config.yaml
experts_per_token: 4
activation: "swiglu"
head_dim: 32
norm_place: "pre"
optimizer: "soap_variant"
lr: 0.00606
warmup_steps: 200
decay_shape: "linear"
doc_mask: true
Below are experts of layer 7 (counted from 0) of a mixture-of-experts language model. Rows are named router (the router's row for the expert), down (a neuron's output weights, with its number) and show model dimensions 0-63. Each number is 128 + 32 x the weight over its row's rms, rounded and kept within 0 to 255.
After each expert's rows: "comes before" lists some tokens at least twice as common just after its tokens as in all text. This comes from a sample of Wikipedia text that the model never trained on. Tokens count by the router's weight.

# expert 35
router [104 179 101 117 111 148  57 135  90 114 141 132 200 129 179 108 117 109 103 120  83 186 147 168 129 168 127 167 159 125 180 100 157  81  88 164 170 117 154 106 163  80 134  95 169  93 105 171 143 150  79 127 124 143 173  82 147  96  95 117 158 150  71  97]
down0 [190 113  87 111 137  76  88 142  97 128  78  97 100 131 143  72  93 117  97 113 136 142 125 147 124 182 123  62  90  89 155 118 117 116  98 168 106 149 168 160 171 163 159 176 103 136 177 119 135 173  87 105 129  77 114 123 152 146 170  91  71 121 100 187]
down1 [157  95 144 123 179 173 176  79 118  99  80 178 138 136 109 101 122 121 112 117 124 137  62 116 122 143 138 206  97  78 128 122 136 171 172  96 113 146 139 120  95 152  80 138 100 110 122 100 130 166 102 148 140 115 137 102 129 144 165 160 121 100 117 166]
down2 [139 162  77 125 129 151 114 178 174 125 158 158  53 157  94  94  89 155 172 123 101 102 111 185 111 128  73  99 115  87 109 138 194 138 150 126 177 131 186 127 164 191 148 111 136 164 136  71 203 156 148 148 106  78 148 169 146 203 154 111 159 106  93 167]
down3 [155 113  94  82 150 122 167 138  84 117 106 135  80  86 135 138 148  99  95 157 127 170 111 201 123 146 171  88 148  72 122 144 141 137 143 133 100  99 190  59  58 146  88  95  97 163 131 163  85 118 133 136  99 141  83  73  99 114 139  90 151 161 160 116]
down4 [124 143 162 189  81 146 135 158  81 137 153  98 129  85  98  99  80 134 157 140 104  89 128 171 137 107  68 137 155 133 125 165 149 121 144  38 130 133 141 130  88 159 116 124 147  92 150 125 158  91 171  96 133 106 100 122 140 111  99  71 148  91 111  83]
down5 [131 121 127 113 134 116 109 126 165 110  83  93 154 146 120 140 115  88 110 180  59  68  88  87  97 127 148  81 120  83 122 153  63 180 129 144 163 129 120  73 178 101 129 169 178  97 127 135 143 178  97 142 136 123 161 125 173 132  94  98 109 103  98 145]
down6 [116  84 142 124 110  96 179 125 157 114 142 121 107 161  94 134 162 101 128 102  86 113 161  83 112 158 139  91  96 119 167 119  74  50  84  85 153 131 131 135 160 114 126 169 164 107  85  97  67 128 166  81  88 131 164 151 144 121 223 118 160 109 169 178]
comes before: " the", " |", "L", "P", " ·", "R"

# expert 38
router [126 153 141 116 132 144 155 130  90 109 148 135 161 124 183 104 114  84 113 112  98 184 157 168 140 136 131 128 164 152 172 127 176 118 130 170 160 146 167  93 156 114 101  79 170 129  99 113 132 168 108 183 117 143 149 117  58 120  85 139 135  87 134  97]
down6 [158 141 167 123  56 110 171 108 109  64  87  99 141 109 134  98 134 146 154 160 137 149 215 154  75 118  89  95 107 151 124 113 129  70 112  81 144 120 113 123 129 116 115 117  85 129 155 102 156  86 121  86 131 123 174 157 138 154  78 165 135  72 154 195]
down7 [111  89 109  64 141 153 177 138 178 114 117  69 115 148 106 112  87 197 119 118 107 112  83 134 117 169 113 167 229 111 129 135 190 105 127 173 116 140 160 144 151  59 126 127 180 133 163  96 151 162 151 168 132 141 175 109 148 170  80 190  76 129  90 128]
down8 [135 107 111  91  86  81  97 160 166 142 146 191 166 141 142 143 111 171 117 195 179  75 109 143 135  86  98 103  91 187 155  97 130 127 119 102 140 147  42 138 179 182 103 130 145 112 143 137 192 121 140  84 135  73  94 144 126 158 126 186 112 123 120 142]
down9 [137 107 137 167 132 107  61 104 105 145 175 151 127 150 110 170  90 203 151 172 129 172 147 154 171 109 176 133 109 129 162 140  97 113 104  95 112  75  82 136 138  97 175 171 136 138 120 120 131 133 109 199 132  92 180 162  83  91 131 129 169 103 117  88]
down10 [202 104 102  94 106 106 160 120 135  69 143 111 167 128 108  95 126  89 127 158  93  58 134 172 107 115 109 120 112  92 172 140 117  77  91 110 152 151 161 121 107 150 109 124 131 114 142  92 129 158 104 147 113  78 197 128 139 143 125 162 149 111 123 129]
down11 [138 151 173 133  88 159  92 101 156 131 136  67 102 206 110 101 158 129 160 145  81  92 117 125 107 111 163  91 113 152 119 129 116 140 112 159  46 158 135 127 149 164 141 161 146 186  80 159 153 104 136 140 145 116 189 106 149 163 128  92  70 124 114 110]
down12 [140 106 106 130 120 198  77 134 139  90 136 132 118 120 169 109 140 150 177 112  98 116 105 132 136 163  62 163 171 140 149 154 142 157 150 143 146 135  93 104 151 117 124 110 132 113 125 131 104 123 137 108 126 125 108 112  99 205 173 174  60 170 118 144]
comes before: " the", " a", " his", " M", " H", " F"

# expert 4
router [ 92 131  90 178 108 153 153 138  96 126 131 151 171 104 104  95 102  88 114  92 128 181 165 143 147 145 158 163 159 163 178 146 174  78 112 157 168 153 187 131 171 108 118 152 197  66 127 141 202 146  91 114 108 118 110 109 148  81 111 165 125  91 139 105]
down0 [ 92 146 187 126 105 100  69 136 178 107 130 150 122 156 108  80 106 139  92 161  95 119 150 149 119 107 137 133 134 144  80 147  68 131 122  97 148  93 135 144 169 117 169 199 125  82 120 197 107  87  73 134 164  99 178 135 149 129 127 185 191  90 132  40]
down1 [ 89  93 118 134  84 116 110 148 174 172 111 155 129 151 153 102 165 122 121 135 158 113 173  89 112 107 112 144 188 137 166 137 115 147 168 150 153  96 103 114 158 157 119 126 112  68 201 139 114 180 174  99 113 153 106 161 109 109 127  86  45 133 148 126]
down2 [117  99 180 134  92 135 118 154 136 101 194 121 163 139 132  96  95 187 156  49 115  92 132  97  87 149 122 113 145  69 163 130 156 122  37  89  79 120 158  92  50 120 184 118 134 134 106 147 122 173 141 169 149 135 146 102  85 136 117 142 136 102 127 117]
down3 [ 85 150 124 107 123 168  75 140 114 161 117 181 180 103 107 107  90  90 145 129 137 107 138 127 118 134 109 141 137  93 111  91 111 102  67 137 168 148 176 159 162  49 152  79  82 174 128 122 121 126  83 105 148 164 188 164 119  81 139 178 130  78  90 156]
down4 [151 132  47  88  95 175 127 169 105 136  97 143  58  86 185 174 150 147 116 132 175  93  75 102 158 135 139 165 154 144 131  95 148 118 103  96 109 169 127 129  91 122 126  98  75 174 139  67 110 171 138 167 108 140 195 155  74 134 119 145  99 164  92 145]
down5 [165 150  92  75 184 143 133 101  84 125  80  91  91 141 172 101 142 174  84 105 124 106 138 149 107 107 132 127 124  42 116  88 142  92 101 147 120 100 129 112 142 138  49 119  90  73  99 110  54 139  93  46  94 145 114 126  98 153 148 148  95 156 201  99]
down6 [119 125  79  51 151 138  85 121 139 126  87 120 141 116 162 138  98 121 113 116 109 141 137 148 101 119 139 153 171 171 184 127 122 165 236 170 144 103 186 141   0  95 139 106 116 113 136 134 120 159 137 165 143 130 145 130 131  84 116 149 178 166  94  80]
comes before: " the", " a", " his", " an", " their", " B"

# expert 97
router [ 73  78 126 116 114 141 110 163  68 128 198 127 137 120  96 108 129  98  92 146 129 118 131 166 186 162 130 119 138 128 179 121 212 111  96 177 110 141 139  73 144 153 208  80 163 104 109 126 159 168  87 133 113 180 138  87 118 114 109 159 134  98 147 152]
down0 [160 121 144  70 208 143 124 152  97 170 114 131 157 163 136 148 140 151  81 118 145  85 192 125 164 167 115 192 182 104 124 127 172 145 148  45  86 163 135 139 103  91 129 145 156 147 114 184 119  84 131 102 142 112  90 104 116  93 121 182 121  76  95 154]
down1 [153 138 166 172 106 135 165 129 142  91 157 131 169 158 151  79 137 111 117 147 131 132 178 136 132 145 105 113 166 151 132 103 103 142  67 167  76 126 119 182 198  67 130 162 104 178 159 133 112 132  76  88 148 172 230 178 111 118 166 165 158 121  85 103]
down2 [126 125 141  89  96 136 131 180 192 153 120 140 150  16  88  86 138 119 157  74 119 148  56 118 120 128 232 157 126 153 118 114 142 136 163 127 129 113  86  94  67 108 114 142 188 179 108 147 118 197 127 139  81 105  85 147 129 148  44 105 128 169 109 145]
down3 [107 122 119  89  70 149 119 161 160  45 107 138  66 121 101 143 169 206 110 194 118 142  63 145 167  96 165 115  83 121 143 120 182 123 130 125 122 142 145 152 131 149  93 135 100 105 161 121 169 125 165 146 129 183 112 123 137 127 106 121 104  98 136 181]
down4 [198 106 175  86 164  79 149  93  86 101 172 156 148 113 160  98 136 138 109 143 149 174 181 107 156 167 145  69 111 165  91 132 155 153 118 133 154 147 148 187 112 115 140 154 115 109  54 142 158 152 104 135 115 138 100 157 165 147 181  87 195 166 104 140]
down5 [130 129  84 162  69 146 108 139 110 157 125 174 125 130 163  84  66  99  95 131 174 166 211 164 157 128 121 155 214 150 128 158 152  96 155  98 102 136 152 142 132 139 214 106 160 143 109 100 125 160 150 114  72 142  74 120 179 153 199 144 125 114 102 131]
down6 [192  90 147 135  85 121 163 105 131 176 145 119 152 149 102 107 144 162 119 174 110  86  82  60 136 163 125  99 178 119 135 149  93 156  93 112 171 104 113 157 151 110 101 124  48 193 134 102 115 149 114 128 132 112 169 203 171 129 109 161 101 163 117  88]
comes before: "\n", "|", "-", "|---|---|---|---", " The", "The"

# expert 68
router [105 138 108 149 110 156 120 156 100 105 173 123 161 126 140 150 120  98 105 115 107 151 174 159 143 186 156 129 164 107 184 137 175 130 117 181 108 123 162 113 176 115 136 127 157 142 100 132 143 181  96 193 107 142 134  89 118  58  84 158 149  99 107 144]
down0 [132  91 192 111 147 114 151 138  94  77 133 139  97  97 123  87  96  97 167 146 125 101 151 125 163 153 119 126 123  90 104 146 176 188 137 147 149  86 139 111 101 124 152 154 156 109  82 197 134  63 108 170 105 145 153  97 192 156 124 103 211 112  82 190]
down1 [109 137 168 120 173 170 132  49  94 128 107  98 126 172 139  80 157  83 127 120 140 124 143 138 155 102  96 147 152 134 153 113 137 117 126 124 151 130 151 133  86 115 122 153 126 125 179 160 158 128 109 117 134 111 119 133 127  64  83 142 114 100 122 170]
down2 [143 118 191 147  39 106 163 120 149  73 122 114  89 167 100 123 160 111 102 157 165 119 124 117  96 114 113 123  45 115 119 123 131  83 152 113 163 123 103 149 106 131 133 112 166  71  94  65  97  94 178 129 148  96 116 132 193 188 106 135  99 116 151  80]
down3 [ 97 129  94 131  79 144 106 132 131 153 113 106 118 132 173 157 115 137 185 128 150 149  50 151 100 128 114 112 196 147 100 155  65 135 141 140 169 119  99 163 149 166  97  87 176 143 154 137 133  74 120 142 146 166 146 152 168 130  94 180 130 149  93 131]
down4 [109 107 119 109 106 119 125 108 138 143 186 128 165 145  79 113  77 106 113 157 129 102 169  99 177 166 103 114 196  87 159 172 146 164 152  97 219 128 168 187 102 111 171  81  91 116 100 154  99 159 138  99 106 126 108 170 144 120 132 131 136 110 143 134]
down5 [138 151 156 114 132 225 155 100 109 114 136 126 107 149 131 112 124 150 171  90 112  63 127 142 129 171 144 163 103 108  80 210 136 111  95 187 101 146 170 156 174 110 149 166 145 149  81 162  96 132 144 172 120 110 183 180 163  92 144 148 157 137  93 149]
down6 [149  91  96  85 105 145 126 115  65 154  77 117 135 111 128 137 105 175 142 111 144 123 165 185 163 131 131 117 174 143  70 111  70  99 183 102 209 135 136 112 110 148 140 100  59 134 120  57 117 145 114 163 104 150 127  88 154  96 142 149 133 163 140 105]
comes before: "\n", " The", "-", " He", " In", " It"

# expert 86
router [ 95 178 121 141  78 142 151 165 108  96 150 137 164 110 100 132  93  92 149 122  93 177 165 169 151 155 167 150 146 127 175  99 164 103 125 185 171 145 152 115 185  78 145 152 154 125 110 112 125 172 100 152 128 171 146  97 135 104 115 121 115 149 118 115]
down0 [175  59 117 161  95 122 133 123 141  93 167 126 161 105 142  95 196 105 112 116 189  77 201 101 141 120 109 116 119 167 170 140 111 102 161  89 123 115 137 139  47 164 147 127 133 113 116  74 154 119  96 136 109 206 180 116 154 153 101 110 163 106 113 151]
down1 [136 133 161 117 165 104 105  73 168  98  98 170 130 104  89 106 158 144 151 109 138 121  98  69  84 157 138 111 163  70 120 147 140 140 148 130 147 129 159 134 164 123 111 162 153 189 148 125 160  41 173 142 103 118 122 122 118 111 137 142 145 168  68  61]
down2 [146 118 103 159 124 133 146 191 189 125 117 117  75 150  90 122 167 166 161 183 159 131  89 138  92 130 153 180 144 158  74 176 108 146 104 111 118 126  99 148 132  95 109 176 182 143 102 169 123  86 101 196 144  49 182  85 161 110 127 111 145 138  90 131]
down3 [108  63 176 107 125 116 147 102 151 112 168 154  98 114 121 137  84  86 111 156 172 125  66 134 114  77 136 133 194 147 123 154  94 193 104 155 183  98 157 125  92 120 146 170 168 118 102 137 105  95 149 150 136 158 199 144 146 115  96 148  64 132 163 142]
down4 [121 104 109 122 108 172 118 147 196  68 138 124 109 102 139 144 139 112 157  89 198 152 104 136 130 104  73  95 112 154 147 102 186 143 150 150 140 129  98 127 175  94 119 147 161  77 147 164 105 132  91  99  85 153 107 126 154 120 117 137  95 139 113 125]
down5 [135 145 172 138  91  90 142 148 120 156 106 127 161 127  99 105  83 182 135  88 138 112 146 107 116 102 140 108 181 143 137 160 178 131  89 131  89 138 128 104 111 165 103  60  96 129 140 143 115 107 159 147 186  73  78 139 113  77 130 192 132  72 163 103]
down6 [133  91 140 124 193  92 127 178 121 206 102 144 146  94 106 148 120 128 129 129 112 158 162  94 131  95 100 104 117 137 130 142 124 112 158 111 126 101 120 122 112 156 132 132 166 144 109  73 145 137  46 111 178 145  89 103 154 134 115 148 132 184 147 165]
comes before: "|", " the", "==", "The", "===", "In"

# expert 8
router [ 98 159  77 153 135 158 156 163 129 131 159 160 124  88 116  97 133  92  69 109 166 120 141 151 161 170 157 144 161 170 164  95 166 136 118 170 135 169 182 137 139 143 148 133 182 141 105 137 185 173  95  93 106  90  79  79 127  98 126 180 133  96 113 147]
down0 [174  66 137 127  98 140  78 150  97  61 105 150 105 130 119 163  54 148 138 193 138 191  73 135 123 144 151  95 116 100 168 172 114 120 122 124 174 173  32 136 144 120 115 144 111 148 133 147 118  97 110 139 136 179 123 116 136  95 155 155 134 160 146 143]
down1 [105  67 113 163 123 130 176 130  69 160  77 122 132 111 137 149 150 183 121 113 110 155 118 136 148 106  72 102 111 158  77 108 110 130  83 138 136 106 115  91 180 144 136 122 163  96 128 193 118 189 107 181 180  84 155  91 111 163 143 225 146 160 126 141]
down2 [136 200 112  66 104 153  97 140 158 131 125 132 119 109 126 108 123 147 158 110 114 142 144  97 104  93 111 109 117 142 143 120 105  96 154 113 130 129 104 198 164 118  89 114 128  70 183 115 166  88 116 168  89 104 102 103 173 198 155 122 135 156 113 121]
down3 [110 108 151 114 206 178 119 120 183 142 132 140 106 113 111 170 108 174 106 137 106 197 105 160  92 118  69  61 113 135 146 117 196 120 158  73 153 122 139  86 132 138 132 117 173 122 162 170 111 135  99  91 102  90 107  77 135  92 140 138 166 137 170 153]
down4 [ 80 178 184  83 179 171 160 129  93 149 103 144  95 123 141 157 104 113 174 133 181 112 116  64 123 127 145  84 126 120 112 114  95 102 112  73  77 186 130 197 107  97 116 187 104 135 151 129 129 146 165 153 110  57 125 125 158  72 159 165  91  96 151 150]
down5 [115 102 154 112 145 144 133 168 118 137 150 186 152  71 124  91 133  65 110 166 145 192 132 175 121 182 182  85 172 152 128 106  98 130  83  91 122 129  94 146 182 172  87  76 124 112 163  83 150 100 114 138  79 116  84  94  86  75 108 187 139 118 142 156]
down6 [112 117  85 118 128 115 120 180 143 185 190 111 158 142  90 125 155 129  85 192  96 107 173  74  84 137 180 188 139  89 104 185 114 132 177 148 179 161 102 168 105 105 135  86  91  98 147 104 115 162 126 173 151 110 181 130 145  92 135 130 133 124 129  92]
comes before: " of", ".", "s", "ing", ",", "ed"

# expert 108
router [115  80 101  44 143 146 169 135  80 109 145 173 126 102 162 179 140 124  91 140 172 138 146 148 177 138  86 128 153 130 137 103 175 113  97 144 153 156 141  99 158 121 110 112 141 158  91 210 211 141 108 105  87 149 115 108 133 142 148 129 128  93 121  93]
down0 [103 154 170  78 150 114 141 142 186 154 127 148 121 132  98 128 101 144  78 119 146 127 129 124 166  96 136 118 178 150 105  32  91 113 120 149 113 131 142 136 147 148 158 105  45 125  72 182 207 126 135  52 180  92 150 160 169 100 118 176 113 170  65 143]
down1 [138 157 143 142 152  73 122 126  92 144 138 133 166 162 107  98 132 113 177  94 119 141 132 116 135  72 162 144  29 156 119 110 115 125 125  81 106 135 126  95  86 120  78 133  99 105 167 156 103 130 103 131 128  91 148 136 121 165 124 117 102 148 121  93]
down2 [107 122 120 175 190 125 105  96 146 181 149 139 127 113 136 129 139  94 140  88 152 154 122 175 166 167  99 110 115  95 167 123 142 176 105 101 137 134 140 138 122 124 157 149  97 128 180 128 103 109 149 122  98 140  96 127 102  79 151 156 173 141 172 167]
down3 [110 166 137 128 109 121 113  95 139  90 128 118 154 129  82  75 136 152 108  98  99 158 138 112 158 103  71  99 137  95 136  94 196  94 157 133 140 108 184 149 112 139 144 205 135 140 143 117 162 121 150  97 132  94  90 122 174 134  63  57 125 154 177 111]
down4 [152 117 128 185 194 157  84 101 133 149 142 140 128 122 124 104 151 120  97 128 119 103 116 165 179 109 115 118 170 170 145 133 110  62 130  79  83 100 129 123 155 179 161  86 110 105  71 123 140 164 170 176 138 108 109 126  48 172 150 147 127 135 119 127]
down5 [191 145  94 122  83 134 141 153 107 143  71 112 130 153 137 150 143 109 164 181 146  88 181  81  91  76  85 141 135 125  99 136 117 173 182 136 174 133  99  78 113 104 157 175 144 147  98 126 179  84  88 125 130 168 157 144 123 130  86 179  99 105  89 142]
down6 [105  87 192 154  80 152 108 163 136 162 161  99 144 163 114 161 141 122  69 162 112 103 168 136 123  55 111 118 154 151 108 124 134 147 131 130 133 184 118 139 159 167 141 141 127  76 181 101 175 126 112 100 151  98  93  88 132  87  48 141 179 148 141  66]
comes before: " of", " the", ",", "ed", " in", " a"

# expert 122
router [100 164 128 196 172 146 154 167  93 134 147 170 169 104  90 188 127 111 138 175  98 147 148 168 134 149 143 149 158 181 164  85 200 101 119 157 181 223 142  98 142 118 101 102 157 121 109 100 146 148 104 129 103 120  67 103 103  99 138 130 171  95 136  87]
down0 [113 158 121 164 123 107 130 164 121 205 120 149 169 123 128  86 173  98  59 102 152 145 115 158  75  77 136  67 151 163 103  42 157 153 144  56 149 125 131 170 183 153 119 132 164 127  77 130 130 113 138 141 125 145 183 158 167 137 132 129 182  89 127 122]
down1 [181 125 125 119 130 115  76 150 104  98 141 141 122 122 102 116  50 100 112 120 128 128 145 143 108 130 168 148 165 164 122  96 136 109 134 125 124 133  93  80 105  95 160 120  84  94 137 122 192 132  51 136 103 148 124  98 203 117 148 156 121 150 121  66]
down2 [140 114 101 129 138 148 152 129  82 140 134 119 124 147  88 135 148 130 123 100 171 142 155 188 145  97  95 108 103  51 156 113 129  81 112  46  96 153 101 176 159 172 174  80  90  82 145 144 151 150 111  94  92  71  90 133 132 107  99  64 112 108 153 108]
down3 [151 142 151 108 159 166 112 133  88 111 157 123 145 115 137 136 153 181 139 185 133  98  87 101 137 112 125 116  90 176 168 111 122 121 139  88 175 143 121 134 106 110 127 105 168  95 108 110 123 131 160  87 111 112 149 171 119 110 126  24 102 125 154  22]
down4 [132 176 127 129 135 131 216 113 115 146  80  89 146 151 145  82 133 156 112 114 102 131 100 118 158 144 113 131 226  84 115 182 115  90 105 123 126 156 100 130  65 172 128 168 153 145 125 134 141 123 116 116 120 157 162 111 113  82  82 145 141 119 165  97]
down5 [141 135 169 122 161 159 109 116 135 174 147 151  54 140  93 122  92 123 121  85 119  68 154 119 100 123 168  47 182 101 185  91 139 118 157 147 189  71 123 109 105 182 143 165 123 121 178  89 101 130 103 107 144 116 156 125 152 139 120 138 147 153 102 159]
down6 [ 86 131 185 184  87 150 125 127 101  80 129 110 173 148  99 130 126 138  97 120  90 173 199 104 116 171 111 117 201 130  98  30  98 130 118 106 144 140 156  59  89 132 128 104 114  97  98  77 195 103 147 142 142  98 171 175  99 131 112  91 145 122 129 133]
comes before: " of", " to", " in", " and", ".", " for"

# expert 30
router [ 82 126 120 107  66 157 154 155  81 128 149 123 196 127 173 143 120  85  99  98  91 131 156 178 148 173 161 145 159 109 202 108 162 119 120 167 138 140 159 121 173 100 136 142 178 138 103 163 160 178  96 121 104 161 171  97 121  88 112 167 130 105  95 150]
down0 [129 138 112 134 148 149 146 154 124 109 126 182 103 117 141 203  24  98 117  80 125 146 132 142  89 141 167 108 144 140 162 108 116 171 147 160 148 163 219 158 184 186 141 155 116 126 106 108 127 150 143 137 112 128 148 121 110 129 121 122 118 105  92 149]
down1 [153 183 169 130 168 132 104  90 168 106 106 118 165 144 122 144 154  75 140 145  91 137  83 101  59 105 104 108 130 141 170 126 122  78 117 112 133 143  79 178 196 107 205 130 108 160 116 140 168  80 129 105 129 110 130 111 111  92 170 169 114 112 121 201]
down2 [ 72  74 180 110 139 103 109 139 107 113  39 152  98 143 119 150 109 168 154 114 137 138 148 186 137 103 114 172 142 111 131 123 171 118 110 136 146  78  37 115 158 170  73 154 166 118 115 129 177 129 109  93 146 132  91 128 126 190 140 166  88 131  81  53]
down3 [ 93 115  96 173  99 143 198 157  96 140 142 117 133 120 163 113 169 156 182 139 102  96 175 137  95  91 130  82 143 137 146 109 155 166 115 153 179 134 149  56 179 106 143 149 154 136 144  62 133 130 139 101 137  62 113 102 106 149 156 100 121 106 129 106]
down4 [147 144  78 107 138 137 160 103 101 193 156 184 157 161 155  94 100 156 122  94  99 169 177 139 151  80 186 141 128  92 121 189 150 130 171 106 157  51 143 141  85 166 130 125 128 127 131 159 184 143 108 188 151 201  89 127  80 117 112 126 149 124 113 116]
down5 [115 126 167 126 177 122 101 137 151 214  93  97 111 141 201 121 139 152 147 177  83 116 128 106 144 148  61 105 143 128 127 110  98 150 148  71 170  70 126 218 120  97 145 128 109 123 138 194 119 132  93 145 120 128 107 113 122  11 123  78 106 124 136 160]
down6 [ 90 135 142 122 135 130 115 135  79  86 104 146 118  92  67  78 172 131 118 205 128 111 149 136  90 115 128  84 123 192 153 118 105  87 131 116  84 172 140  78 156  98 100 118 182  46 150 152 117 132  65 215 119  98  70 130 113  92 118 159  68 143 108 112]
comes before: "|", "-", "A", " The", "M", "B"

# expert 9
router [ 84 100 106 144  93 133 106 192 124 134 175 166 130 119 137 200 129 131  66 134 126 150 140 169 159 132 128 112 155 142 107 116 191  66 128 106 114 186 132 117 219  85 141 126 146 115  79 151 151 140 125 132 118 116  88  64 154 135  84 190 109 127  87 110]
down0 [151 150 152  74  95 138 172 136 138 106  98  71  84  97 193 139 153 155 105 105 130 110 139  60  98 141  98 101  25 153 123 148  60 126 141 126 193  74 142 139 212 122 144 137 151  91 108  97  89  75 145 159  94 109 158 106  85 123 107 139 116  30 140 134]
down1 [120 178 129 133 112 115 159 133 143 128 130 140 134 144 166  99 106 123  77 147 104 135  87 130  87 178  86 166 132  61 119 109 110 136 100 193 193 105  85 125 163 158 159 133 148 180 130 180 103 133 100 112 118 129 122 172 120 110 142 132 132 211 177 101]
down2 [148  93 142 103 130 140 136 159  66 131  39 125 155 113 110 187 143  95 124 169 155 134 108 118  99 130 132 150 140 169 134  69  78  44 138 128 121  94 114  89 133 152 169 138 169  76 121 149 104 142 150 123 138  91 120 111 143 176 124 168 167 108 119 106]
down3 [160 184 115  85  85 180  86 189 196 114 104 171 158 115 170 130 142 126  97 150 109 144 109 152  49  73 162  96  96  87 101 130 108 148 126 172 145 137 146 130 100 111 118 115 139 137 164 121 104  93 100 173 161 160 153 114 148 144  98 123 124 176 127 146]
down4 [ 87 170 136 136  73 124 144  64 117 106 116  95 152 114 134 148 121 146 108  65 121 121  85  98 206 174 142 134 196 134 139 111 199 164 169 140 105 113 105 154 121 109  92 166 102 150 105 131 161 106 148 150  74 180 148  62 120  90 126 166 156 100  78 130]
down5 [ 86 128 145 162 146 161 103 149  67 124 150 154  85 144  51 132 156 178 124 121 138 112 113 147 134  81 154 120 118  68 180 142  69 108 115 145 111 115 138 155 137 186 136 117 146  83 124 137  86 187  91  94 196 167 106 143  72  93 172 104 158  80 112 102]
down6 [ 62 153 113 149  69  68 119 123 117 134 161 106  62 126  99 122 115 153 167  71 125 115 145 153 132 112 148 101 126 183 163 141  55  87 170 151 139 131  81 138  99 199 140 129 168 146 156 146  74 151 102 142 145 116 150 166  78 141  86  97 176 151 158 122]
comes before: "%", "5", "0", "th", ",", "4"

# expert 42
router [ 40 101 128  85 123 184  75 137 122  73 192 107 110 153 139 148 128 139 116 113 121 129 154 205 150 166 105 110 141 125 119 112 147  63 150 150  86 124 170 120 118 134 181 136 155 128  91  93 138 148  57 131 147 171 155 129  46 132 113 127 123  86 114 147]
down0 [142  99 119  75  91  59  91 157 130 123 136 133 167 142 117 129 138 132 117  82 126 140  97 101 159 210 125 157 131 169 118 101 112 162  68 148 141  92 120 150 161  93 127 171 156 120 189 170 124 202 132 108 102 146 185 108 146 128 119 145 119 100 130 110]
down1 [104  80 190 116 143 155 132  88 137  85 102 121 104 133 116 100 103 145 117 148  91  89  81 154 178 149 101 204 125 169 119 135 130 172 104 122 141 180 128 120 117 137 160 144 109  85 109 126 152 157 113 160 146  52 149 114 111  46 118 115  98 183 143 117]
down2 [146 161 151 107 137 192 116  68 170 146  63 195 135 128  96 143 158 172  99 128 170 132 101  62 147 171  60  66 113 162 112 152 120  64  92 136 188 119 139 129  96 179 103 102 150 123 188 114 104 112  96 110 109 135 112 143  68  75 123 125 108 185 145 103]
down3 [ 98 123 139 138 133 149 185 146 158  95  65 110 153 120 121 120 150 141  91 166 142 132 133 119 117  95 170 118 124 158 139 118 134 123  72 115 113 203 162 131 117 119 116 153 162  81 202  97 115  96 117 155 145  99 115 166 163 106 103 134  55  85  87 124]
down4 [128 116 114 143  89 121 157 192 115  97 152 155 165 152 137 157 111 147 116 129 161 182 132  87 120 134 135 135  87 144  94  75 168 156 148 110 124 196 152 202 140 156 173 140 177 143 164  94 102 142  98 179 147 118 117 149  63 155  99 180 161 149 111 128]
down5 [156 205 118 106 135 117 174 164 140 106 107  87 157 145  92  96 121 116 111 113 178 155 102 119  60  96 114 156  89 120 109 190 180 109  83 150 110 149 136 120 106 153 153 130  50  76 154 127 134 112 157 146 104 165 143  58 153 164  87 120 143 181 140 166]
down6 [120 114 145 189 145 155 138 150 159  93 174 105 125 156 152 157 158  58  96 184 130 142 161 128 107 118 150  98 183 140 127 140 168 116 159 113 158 117 119 167 135 123 123 118 135 117 102 121 112 117 140 124 174  42  92 108 109 132 128 119 168 173  49 177]
comes before: "\n", " The", " B", " \"", " He", " M"

# expert 16
router [127  90  61 113 161 192  78 126  87 124 215 103 122 129  80 106 164 110  75 129 114 192 156 159 123 129 144  97 160 181 125 127 179  63  75 131 124 143 144  98 124 163 111 100 133 115  96 153 165 148  96 124 139 147 107 116 117 127 134 164 163 164 117 108]
down0 [ 82 130 127 127 112 108  94 125 127 202 147 133 178 184 200 104 158 139 130 107  72  80 144 107 126 173 153 162  92 146 128 136 150  70 131 166 147 156 137 144 147  88  81 125 128  93 107  99 101 124 201 160  91 181  78  95 147  89  96 117 117 124 137 146]
down1 [126 148  77 174 162 167 174  99 128 139 102 193  96  76 102 112 145  95  36  74 141 153 145 142 107 124 100 151 233 185  93 153 185 141 112 117 122 144 128 158 132 145 148 138 102  87  73 112 128 120 129 132 104 115  62 190 112 156  95 126 143 104 128 130]
down2 [ 93 118 177 134 128 118 159 136 138 115 104  91 126 120 169 116 155 150 155 114 148  89 100 175 146 106 135 163 155  96 106 151 135 151 173  70 126 149 130 163 133  91 138 189  91 149 161 111 148  93  90 132  90 136 150 142 134 101 153  95 165 145 122 148]
down3 [113 148 115 126 112 126 130 107 163  87 138 144 105  97  88  92  87 130 117 116 108 107  96 136 137 169 170 108   0 140 129 182 114 145 148 146 122  96 107  94  81 154 166 177  24 163  97  95  98 163 115 116  98 129  77 149 202 171 158 106  92 149 147 151]
down4 [103 135 152 182 146 174 143 104 115 136 133 151 145 110 123 111 117 200 110 104 145 148 139  77 170 125 134 146 140 126 174  87  93  91 160 173 167 193 102 130 120  50  80 101  81 130  95 163 132 167 125 142  44 123 109 137 198 223 160 132 121  85 130 129]
down5 [160 115 146 125 143 122 125  95 120 143 107  99  81 136 129 132 126 119 124  64 113 155  88 138  98  62 185  99 131 115 102 114 118 148  88 115  66 114  78 124 125 115 108 110  99 161 125 170 157 123  80 139 136  94  94 163 123  72 147 173 143 137 111 126]
down6 [103 110 107 100 121 123 121 112  88 110 157 101 153 178 133 160 111 105 190 187  52  88 112 171 144 126 143 104 136  95 173  67 132 122 178  87 116 190 168 155  90 141 141 116 140  88 135 111 133 155 158  95 191  50  90 144 165 110 115 196 120 119 139 158]
comes before: " |", ",", " (", " and", " in", " of"